From a checkpoint of a small mixture-of-experts model trained on Wikipedia.
Experts: 8 picks a token, a softmax router.
Below are experts of layer 5 (counted from 0) of a mixture-of-experts language model. Rows are named router (the router's row for the expert) and show model dimensions 0-127. Each number is 128 + 32 x the weight over its row's rms, rounded and kept within 0 to 255. Numbers have three digits each.
After each expert's rows: a language model's description of what the expert responds to. This comes from a sample of Wikipedia text that the model never trained on.

# expert 34
router:100112166121141152118119111131127136170099122144143168119164135179102093136046086157169094115072130099177097103094061172166156062161154134119126122143086149166129140081119113136087118117177119118109102155136112140108133073147191091165072138158122121125126119121120107175070096136031090108130162115097119142132103145164133112119191108091139144162188101136134167157209185113089098095158
It responds to: Articles and possessives. Articles, possessive pronouns and 's that open a noun phrase, often after as, of, is: a patrol, his contract, Britain's.

# expert 15
router:178138135128098128108069135124198143102140144146133069130122182166131125104079116086135153143079053138112106119128102109126121151177105126132143083116116103063124137118179168138090100127112151180124058140121155122077096138095146200111166145161165130181117056182141136119122160127138167127110147120189124094157087089091069157101171179093131094100136144163152063137190121170148132123163
It responds to: Word-initial stems. First pieces of words or names after of, and, the, such as al-gae, al-ert, mic-ro, Al Lang, plus adjectives like American, local, political.

# expert 45
router:120140104052078071124169116143121111080135139133216076142103119100162096046136153109155154126146084178102137088084133105110158122118106107122128159119112170164150167117122146092114106094120124122110093125102197122171145132128149162129178116159143096143121090091098113081150076110128118176100173157157153146132167138040091147110153107153146123153113153138146114106118146047105185188063
It responds to: Inner word syllables. Middle pieces of words and names following a single capital or consonant, such as d-est-roying, W-ap, Sw-ed-ish, n-erv-ous.

# expert 50
router:138118088145162108099167190170136130102081173142102069178086123140084122084090127077151152054167162130101147143152092118056153117091149143153173139117083118108150069178074059190141114137142162130183147120128114130153155132088150184155125154104149144105109151188142126145132152096073153078159093105177104072157116153124109153168170064108107142148136094110115144098112122117127093143157
It responds to: Word-initial consonant clusters. Opening consonant pieces of lowercase or capitalized words, often in species and taxonomy text, like tr-ap, Br, sh, sm-art, de.

# expert 33
router:131137101117127103179146130090060162142094085139102074098095179159166127111153153159114173150135123083158122131147145093126125141085148178173161202157124179059120070129120100116130162153115116128191160164121173148133113128074138122064136164079110181105063140151109154137113129106111066150084098083140148134103062157120104169177079112116128083094091119138118127160105164123103168085166
It responds to: Space before numbers. Bare space tokens before digits in infoboxes and tables, after a colon, semicolon or pipe, as in "Postal code: 33276", "W 34–0", plus $ and %.

# expert 37
router:110123181155152037130106096132198119149155121115103151100135138137141141159117115084169156160125027109104104154101138107191140131082099093088122080134111133158164115113176221070124126147113158135128059131116072164163101132054154109089151158147110128147137102134117087162141162109149158105120138110107120167128155098100177111147162160086134095150104171091129107133174102167083170141087
It responds to: Line ends and breaks. Line-break tokens, often after a period, parenthesis, quote or colon, ending list items and captions; also century digits 19.

# expert 13
router:148122158128163176109136153105210093151133181166118135177103145156129151124156146152160106047151104099158153066064129104107131140169093178135152115132086118109069124145138099186120146130181155111127140119096063081125061136094152101120100169106101120128101109068115114063146139099137205152134078169169167090132114148092089159142195101113182168155138103122138118147130093095144121116124
It responds to: Counts and common nouns. Digits and number words after an article or dash, such as 4–0, two, several, plus nouns like father, friend, plan.

# expert 47
router:068220163155100078140130117127148117091112156098060150120175093137105147169108133149162117089113148134109187177186139133144065154134100061158080089110131120164112195103152111100123104090158174099098143154151136091125092163133149161193142144189164147097117083141108118083106116139150156100112186167115151169126160118120150125127087150125072173149104184086122092131085138119110093134155
It responds to: Year digits, time words. Last two digits of years after 19 or 20, decade s, commas in dates, and time words like century, years, ago.

# expert 30
router:111147101149115121093160121158102136145153126129204133139123182136187106170113219168104165189160115128092086139137104096095099123069139129158167156118125154096140117110125129134126073147118080113133146116143100173136144168084171117084151077079108141088073157159097116098154065092128130137111113147162147119120112084163124181143172146172099086060095171111112224170158167145116140115146
It responds to: Spaces before numbers. Lone space tokens before numbers in tables and vote counts (Turnout | 74.0), plus $, ±%, and possessives its, their.

# expert 36
router:135143092097123135078137147164109139099112153209166157177106092145117045037128186174095168144103083101126117097115106093107160134098141121120115078123138111134059165110130140188150047124113155140154118099035120137140097142122172119064159119141160116135141094112142130115119080134113121168137129160169147119137156134059104141138140091161102143127185119103139128180102166147130172174093
It responds to: Mid-word name fragments. Short second word-pieces after a capital initial in names and words, like L-at-via, L-ad-ies, L-aw-rence, M-ali.

# expert 32
router:094129078145087118182103129148135117112101103170138177151103109089189177137088155141099101126147107110119113124079123153150199158131110136129109128123161117120181184097162163225103125120083115157123127169144140136067099155111165134108107096107126094097178083175150149098215153139094139159142080109171106111126103111077193190147130143090145128120074092099110094182072118130087107139135
It responds to: Capital letters in acronyms. Single capital letters forming acronyms, codes or word starts after brackets or pipes, such as D-M-K, KEGG, CBS, iTunes.

# expert 44
router:133188160110112178131146093136121154135187098115084097166161121135186090078100107164110076126183166135113109117155124171168130092101207149112092136142123101097137134163139132127153110128148121124115145090106061106174162105128146127147142091171121142106156104115122190119128145086157156167129086166069105129165096172144116043151111097158205102111063179171135178116085098091113142172112
It responds to: Past-tense action verbs. Main verbs after a subject in biographies and sports narratives, such as played, won, died, joined, swept, released.

# expert 6
router:132122126167135189116156101185124082068112173118122163115103123148094095155064130079138102118143106104114120116067097123097069073131163114128166115125154182123111094082121179185111190130163133133130158114082084159083085155099130127186101163140100146087160212138096108068135129154133148108142175143089171143119136121102141153097133093056147156144150157165145075117191132176118145154136
It responds to: Commas, conjunctions, subordinators. Commas and and-links between adjectives or clauses, plus clause openers like After, Since, Following, due, about, and year-final digits.

# expert 28
router:135120120148132159144108120123129149121186058105126094144196125142166165103171100139147062088122133130162099126148127107224067108095161160153100092103106164087143127142167075131145124122184163080122160159173062170073111140166144131112125136161079146129123139093146145189077136118111080149155170091054142134132161078156136151104194150089115096134150114112162110114094174105128088129099
It responds to: Nouns after determiners. Head nouns and possessives following the or his in reviews and plots, like film, game, album, series, village.

# expert 20
router:124111094135134113155130161204100158170138134160140080111096101158169095111092108138094100143139167113110118110133066207100072148097161168131111135163139075152111099111128124112098096114147128114146068127137163106161131141158099172128069082154083159220103118142101159120193166189082170154053121088121110134133130089118139087132133177156109176173144109123126125106145114146108133198072
It responds to: Mid-word stems, common nouns. Middle or final stems inside words (pred-ict, exp-end-iture, ref-urb) and common nouns or adjectives like national, number, member, place, found.

# expert 40
router:122158171121165157119133137133088071080095217132076093095177133094117122133056162109129159066135124096133044121120137141139185093152129115082118135124179111147138172166104130090176135117105097098156142061149138088136183113091082193102118186151220148136112093131124089153154114151105141126112152116111131104120119169093133147112144131137113192148084137142126089142124115160108201127146
It responds to: Name-internal consonant pieces. Middle pieces of personal and place names, often consonant clusters or diacritics: Ly|th|am, Cá|rd|enas, Kolá|ř, Dougl|ass.

# expert 7
router:121123207110111144189116123131113158140126127219135184102112139127093118150119148114121090128153135137119120129089110182152118134149160186138115125089121141140100143123084140097126128122085159144085159139000175077175172077102120094139147137093141149118158108120160131144191109144157181094106111079155139116135132134118125120155080114097098140128066102098137128167223175170133084112101
It responds to: Prepositions and decimal points. Prepositions like in, from, during, after, and decimal points or thousands commas inside numbers, especially coordinates and distances.

# expert 59
router:141178112155120130115118129142111149093080132164065108071100130155097162172126108152095127157151090100081147092099126131175180119121102158153154130186123156197081147099157172157183148112123084075135128118158093063177121119081066187111160178125212142196155156129128114119113136186142141043123102131141099098140136122094115117111147167149145148129103131115145072126136095107164072121120
It responds to: Scientific word endings. Pieces inside and at the end of Latin and biochemical terms, in taxonomy and biology text: -idae, -ensis, lipopol-ys-accharide, phosphol-ip-ase.

# expert 9
router:174106136161136061193092158138140098135155161160148128111178136110079059181160121042164124143178126145136173157138165113116058095144127135137136097126092116094086137176112126094116116151116104118067147150118093135166123112120184105205111147128089156166168159123144132144134095147174129038114123191157108100122078149086116111123092087117083146126171152080135123117177133131163082137133
It responds to: Prepositions and time nouns. Prepositions starting place or time phrases, mostly in, of, on, during, near, plus nouns like spring or past after "in the".

# expert 25
router:097159141165177105061144143186097143136124084118220165149139089112159080178084119100086119132166146132088088104153132104116163111116138169142116139131154135147135126047078120096152110084100146114136136147156089092173082157146102124160101140086159128198091124136136101121074086098136132118102068184124154115125120117183172090146176084139179088098184103159113128123093177121105079122144
It responds to: Articles and census nouns. Articles a, an, the starting noun phrases, population after The in census text, plus percent signs and coordinate minute marks.

# expert 17
router:131110130133166085178129121166101114158120132175142040207088116153095161061126108086179159127134151124081117186185097117138075104148090105111186118142233134149184135100080129120098086122172130153124123124089135128119150063162143143134096152104115196150113064123110135207123115113116139140114089129122124130141094155134123149111099091182123102115137107130102137104100118120123177123191
It responds to: Word-initial prefixes. First pieces of words after to, and or a possessive, often Latinate prefixes such as un, ex, dis, res, int, acqu.

# expert 11
router:149102174117068141110126107122148072128173154134105121101157165174109133120082136089105162092148197199147070087098104106122130140076140101158088117181136079119060166137145136068143172147174151113115160112123160078098115101116097153173107092069121141138147135110151154118110118139140121175125161114141131135161127071117185149064126050141144183160072136125156057072125149113115144122098
It responds to: Mid-word pieces, function words. Inner pieces of ordinary English words after a short start, such as h-orm-one, c-ott-ages, j-ew-elry, plus of, on, born.

# expert 41
router:143114136171146113106134148128094149088065113161145066165129140111059155072161127148146183094081144101089126111134071122107155153101092177139138087151098139118073113102189092186125125063102126130087157125146118174173119134036165150121142132119123106119194089190177167166129097095116124126083129141144124091163113143134095157170202102135162172105142114166115086129168148143125153120162
It responds to: Proper-name beginnings. First pieces of personal and place names, often capitalized, in prose or tables: Nar-butt, Bab-a, Hen-an, La Sag-ra.

# expert 16
router:133142136132121144124088118139190123115182103123102124122120108169211121076137096182112161183058107141121129090143100141107065095160084072128163140084122155125077143064139180120155128102147115103150060154140096157109124110172097115092129180111160156165138140095036127144155135144095084157123134134132123146101086062139088078073172126178144141133169132156162124123198152141139125119160
It responds to: Determiners and adjective suffixes. The word the and quantifiers like most, several, many, plus adjective-ending pieces such as -ent, -ical, -ful, -ible.

# expert 18
router:111127119101103124142123155164141131145151117144113153127163163127086104086071113145094157165108068144155094131189137103135066114113102058120170104100091166124076144140088157132133119102121100144171100158173086172119105118175146111157102180145164141122165198126041100101095135095117088162139129135100101093096090142159134102072138117141125102137191204105149141126150202177147112051145
It responds to: Determiners after prepositions. The, a, this, their or adjectives right after a preposition, as in "in the family", "of the", "to the objection".

# expert 35
router:068144156165085092158135138107157100153126101094139177167073157095173134162133121067083143103140110130135142199167173153129087130100117135139108101199197173179142137144112154127102102161109061144118157164138086137128095134103072176112151112133128125084145122109115156084100137169065128138158110120171130085158110108127134215172160082138201199151114099119095137105102134115113109129094
It responds to: Single consonant pieces. Single consonant letters or capitals starting a word piece after a prefix or opening mark, as in out-d-ated, inter-d-ependent, (L-iberal.

# expert 60
router:080112105104110064146162105119079160160135160080151125105129127084116192141130110131098086146065175132170107158123132213086128089144165134144101118125174104074133083107074093106135120144146152118092128122133147121201080077168124098175167116116122146152109167145168129095116128138105155085172083115080171146166167155138144102087148122140140113134078145095134222139130124081103167107062
It responds to: Copulas and auxiliaries. Forms of be and auxiliaries after a subject, mostly was, is, were, been, became, as in "it was written".

# expert 51
router:139163143107156155090128121101212139107052166141138165125128179160142150164144173110096131138129122103179109049105109120134147064153099201146138192079088133152059160124180186135122131163147122115124129129136137131091153139097133165088087151074076155153141131092082154102152106064156140105162136173178111147103129138151132154134079176137096117125084124170134126114060081097158126130146
It responds to: Numbers in tables. Digit tokens for scores, counts, years and measurements, mostly in sports and results tables, such as 12, 86–100, 1500 m, COVID-19.

# expert 46
router:093132175139134122197095175081191097142171092161151149114145112143110100160171136074113120154078065136120200171048167108161111138138172149100072091091090170141106150147123123104129116133123165069075118128132172128079126134122115101113109153126135105126147123127098091138175103104151084169089171155068153152113164175154100135122164186133123094157154190152134150134080106163094153164098
It responds to: Time-span nouns. Time words in durations and dates such as years, days, decades, year, century, often after numbers: forty years, three days.

# expert 21
router:106162106117111125122141132120124135113157138091133190143141120124116088125132114188101104153157136127117143122150152082175107110094104172143084116104137160137091150144065044088079139150120140076161051165154126166159166109188086084207141151114093123126087150089102078114157099106078156165098116130170130132089082072160076107087142103178111169169151163094118094165177171144139081115130
It responds to: Determiners and quantifiers. Articles and quantity words before a noun or "of", such as the, a, most, several, many, and "total" or "all" after "In".

# expert 10
router:082134051129120183171160102113071116141115074164157148113159167146106133090113123142081165093089105182095199092157109104162179155124083087091098098105157124140125110108121163199115150109178110122109135106133133141172151053105158113097151150144114104119172082101163125122086149154183146164110154172134161082136181139121131100123103169137142117145058106123147121112134071056163083146124
It responds to: Mid-word vowel endings. Word-final pieces, often vowel-led like as, is, ia, that complete a word: se|as, pe|as|ants, Atrey|u, and names in tables.

# expert 23
router:122150167102184119091158098190135085106138154093182108091145142141139112093161110097192141085117156154107127110100127160156095104137105106141129109174134123099167103112094124211165103134163210116162094083097147117089116157093059113118173167092172143124098122078114124123164124167155115112197100131128197101162070131105090168135158180090139137152165102089149099127141091146074112155083
It responds to: Nouns, inner syllables. Inner syllables like ul in fab-ul-ous, vocab-ul-ary, pop-ul-ist, plus family and role nouns after a or his: son, mother, founder.

# expert 26
router:125117115173147120100128112088127123096060105155062114075148126074157140114091110178112168125097143106081110084131113148130207191154098127138191157120168072081128127168163132147090113071128098134161155085133150142123131132111136162107105121132175149096149118122149130111118140124128111109085208130141147081173145183165096173154154156087127136101142101173125113124183063124171150045182
It responds to: First names and initials. Given names and initials starting personal names in prose, credits and squad tables, e.g. John, Thomas, Eduardo, Mary Elizabeth, J.

# expert 1
router:211118107155119137092107163187078157162191127069091125147110152117124166150132116208148169132159136157113132115103110179167134099125130190112109111121095138120160161089115153055117102084106128135147161120176130077072070135117174175122169129111117095151179117104140147207161082129160161138088113075172127130140125149138146127101098054140135161126120078105096078109098100141156140100112
It responds to: Mid-word syllable pieces. Inner word pieces of foreign names and terms, like op, art, et, ter, in Scopoli, Spartak, apoptosis; also backslashes in LaTeX.

# expert 0
router:093133153171117148179120111107153149154148120162115118130169172075070099150144117061124129175139209124142147098150195115149108099161190129105066105119140123082100166164147077093145141111125104075061095161119084149116132118128141095184112133134152190132193165087143169168123094136150131098096170107099122148128095142128141086072071147139123135065103209104119110159153120139094149129112
It responds to: Locative/temporal prepositions. Prepositions opening place or time phrases, mostly in, on, at, during, as in born in Hydra, on December 28, in 2013.

# expert 12
router:109132206142164116085092150092130133113095105089174165166109168144132137085125131144087126106144148118137126105185136111097181117152087142152168155118100169136109205153088117119155150104164211053096097160139128161104098113156130152114101162107082127134167138146137070103194115163158185151085078163139147061104127151106121097111082105085157065146115163112094112155149122083091144175151
It responds to: Year endings, quantifiers. Final two digits of years after 19 or 20 in career lists and tables (2018, 1972), plus determiners like the, several, various.

# expert 56
router:141106161101086112124143117127170171088138145145118159145143096135171139166140217089081161110117104098197115056064082112139181087113126159196114184143086193129099099125147164156119167111160085113090138109117139105166127148102080158128097164066113151188121125112087117128112099103145164140113106129171104124081148163117165140115098187078112102112105167146159124105058129118166110124170
It responds to: Digits in numbers. Digit pieces inside numbers in incomes, coordinates, times, heights and scores, e.g. 46,250, 108.57°, 2:14.57, 6000 m.

# expert 39
router:159184089117097194110143107131181172162157100117095113136112072088186135126091112182136107155129175115114113128124095145149116099078212162121151128126108111101149116150143094111128166109107049130126172092109073166155157098125138124163166101153113120094123103162103165167096169088128191113131078140100115117161100201137087050118118121169176113109082188162152179133107118125118109170115
It responds to: Past-tense verbs. Main verbs after a subject or auxiliary in narrative, such as played, won, turned, joined, died, plus verb suffix pieces like -ures and some table pipes.

# expert 8
router:187140069128100162183196122133126136089149105109119154062099114118122096151133107102157107160116170092103153161122153122140062077111185094150166109144126141143109166141096129138128199122137163135089141142078078127103153131121143085113152075113112127105157183124133151110150140161116064121167121102122101104126162115117085119072145060128173163158157149185153099093146144162110107218046
It responds to: Prepositions and relational nouns. Prepositions and nouns inside fixed phrases after the or a, such as on, during, due, with the help of, clears the way.

# expert 52
router:119074156115143163191178140106148178099139068112128140067146136064124139096144118175075151093109123159120173140126116126203115175088113144114054100199121147149147081178127127118114073094191148124118086153077175187085151158105152187129089157124086119117096098121161105132094128099121110106130128102077108106156111149118127120168165105057135146146126111138129180140132085088114129137079
It responds to: Personal pronouns. Subject and object pronouns in narrative, especially after before, that or a full stop: he, she, it, they, him, you.

# expert 22
router:072058169140116110113102151110123093184129156122195049176123132176122125094150126116164132092096143086105111172108170149132104095123124105156150115147157103103167148135071149159132102147182127134106151143133185040079087121126119161074141133136071133167060172109131130194121146177075183136156124141130116123150111109101130170098168085097161144124147126132110108046103123141118116174163
It responds to: Word-initial prefixes. First pieces of split words, especially prefixes like un-, sub-, non-, pre-, post-, res-, dis-: post-bop, unclear, resurgence.

# expert 38
router:095112114137103120124125124154073149116135138101157116172114113142092136169100206135196139139096127160094109073099074125121196132196144172162136184111123126097084150163082113148144070119092111130098110110113121175162135166119184110085133108124092117077129094132120065122158131102099145156095146174167095093164185109101069148191114124131100170191085072103098143142114159155111101167082
It responds to: Table cells and separators. Pipes, semicolons, dashes and short pieces in sports and statistics tables, e.g. GF, scores, dates, plus odd word fragments like D-uch-y.

# expert 54
router:125135061147161097100126146107101115097124142179104073171120116136108139078157114087165151152169182126099137171176138142107140116174142143180131159131159046114160130160086071103112086116178144157197125139155138158163156135103139147116094133115129139088069125120148137136110169064033132111141132110159104055135141155153047138140186080113149113133155089199112140111128097095128130122157
It responds to: Name-initial word pieces. Capitalized or lowercase opening fragments of foreign names and words, like gu in guerre, Br, Ch, Rodrig, Kom, de.

# expert 48
router:119109141107098144096146109077109082161171096133145186213132074068147141135143171164113155148096131122132098148098143072140175112108124177132181119092075168106130094195147169160122153167149175149094112121122159117114112151110092124118068163085098156131075143105100119099138121079131103128145124169174107108138119153159154061114127148059146075151098142106115206102167170100169140162088
It responds to: Table cells and headers. Pipe separators and digits inside statistics tables (Career total | 92 | 2), plus == section header marks.

# expert 19
router:147132150165116161139124107114135165183081090127137069161075141152136191140153152132136108118131111108184142104120136110125182122087088185088102125111156121152088131154161136191081170103121127132062160151154101172075144142062161125098085133124100075110172104118163124115119110112161142143113138181111094110093187182142152148145117162076208168179099111117080070147104105090130109195133
It responds to: Digits in lists, tables. Digits in track listings, scores, years and table cells, like 7. or 2-2; also Japanese kana and byte fragments.

# expert 14
router:098097168125141075129114148132129108172132137110195138158103106123121147122183096112178118087166177096077188075129198166136128125122118087189173111098068081110186151137109109148118122140173172146129151133157194127131152167066124139131141122099164123173109079182153141188072118151108126137110153112110125143159117153102080110099148112117101106136136117101098162052063089136136170066129
It responds to: Closing brackets, word-start prefixes. Closing parentheses after years in singles chronologies, quote marks, and first syllables of words like sub, ex, Al, re, Comp, repro.

# expert 27
router:094176182170121057104140136106174113118132167129147197152097101087117133107077131033114165113131076124114154166115156132120158153145114151093074100184135169152105126143110146203124159129098051148159149159124127091147097142110123160118184130104102114109167129123156102139165182098094122118129091091199126079149079074118160148164147071089150128161103081109130119151109167118097104158145
It responds to: Capital letters in names. Single capital letters or letter pieces starting or inside names, acronyms and compounds, such as G-iant, S-ILGP, D-MC, Tur-k-ish.

# expert 24
router:167167114119119172155126114162176165104126097113131085091137188138148200060168087149118079069080122139115102104136095126146066171151113129141105091122135106116140131195178114121146100146145190112168139107175107143092097166161096159139130125177076151182126107135126199170109167161141118159110166129104146118129169129142159134104129194124072098129058097129157109092074125121146066127090
It responds to: Category head nouns. Common nouns naming what something is, after a descriptor: band, film, album, team, player, channel, vessel.

# expert 5
router:067154120112144123153145127127085099136130158166117164112099140149107172083129139180111169115104134154177162105160141102130177189120098107075090153109155118199093134081089145140178178082131121130130124099145071116173167062152121092094109084156173143145167111113103097102102199142159089162138095082122126109148095129077088142156115122131077148137075147150154140146147101119223083099179
It responds to: Name-ending word pieces. Final or middle pieces of foreign surnames and place names, often in tables or lists, such as Sandov-al, Jasudav-ic-ius, Sath-aye.

# expert 3
router:129081165170096174122146133110084132125141185141140158149097167166101127189144124160156113129138085124119169101172201146117081118092141105110119136128184154148093149118092132126099111138157192165160131102151149042143097133085137108084151073173149045183113125096137123148052170104120037112080146141164125138125158095090173111146115153125182168139089138102117127136157117147149131106084
It responds to: Mid-word Romance syllables. Short middle or ending pieces inside longer words, often after c or C, such as inc-or-rect, fisc-al, soc-io, and name endings like -é.

# expert 49
router:191079075088164042091111141173108189149078109180203115195122189136126144111114143152125161165103114125136097109122138128108184108147147123159151173139146095144118124134067134168084134156084083119166130146135140131204174122123157150101076138077148113088143084159098103150098109110062156098133164140176075112107124175125076138148164129150169094125147137121087139121120105110122136092142
It responds to: Non-Latin byte pieces. Byte fragments of CJK, Thai, Arabic and Korean characters, plus foreign particles like de, le, la and word-start pieces.

# expert 31
router:137104117168163149087102115091192150087062091136147141107181162112190182105036137144182129145154116109081087136155089123134189139106101113120097125116165056066082140134137122131103150080165111133159139120169139141177133092102110126095107099175115153112133123191123124165152118142127080092137186112148139070170120161164116164154176136083090142129151098201139124120104085128138137083127
It responds to: Name pieces and possessives. Given names like David, Charles, Robert, capital-letter starts of names, possessive 's, and name-completing word pieces.

# expert 61
router:122113107129114076116144112147138142136127174109131179162138118142092082102091136070084156118147156129150124132157126159104106103084115146111155142100105155105159109109133148142134166141125075132112200095118122134162133106120133096131086179074146160183139117193139155200091107146161162131117109060150131148101147052056094145078179176153126116123198136174132091079063154177143105045135
It responds to: Units and measurement brackets. Unit words ft, mi, km, cm and opening parentheses before converted measurements, like Elevation 548 m (1,798 ft).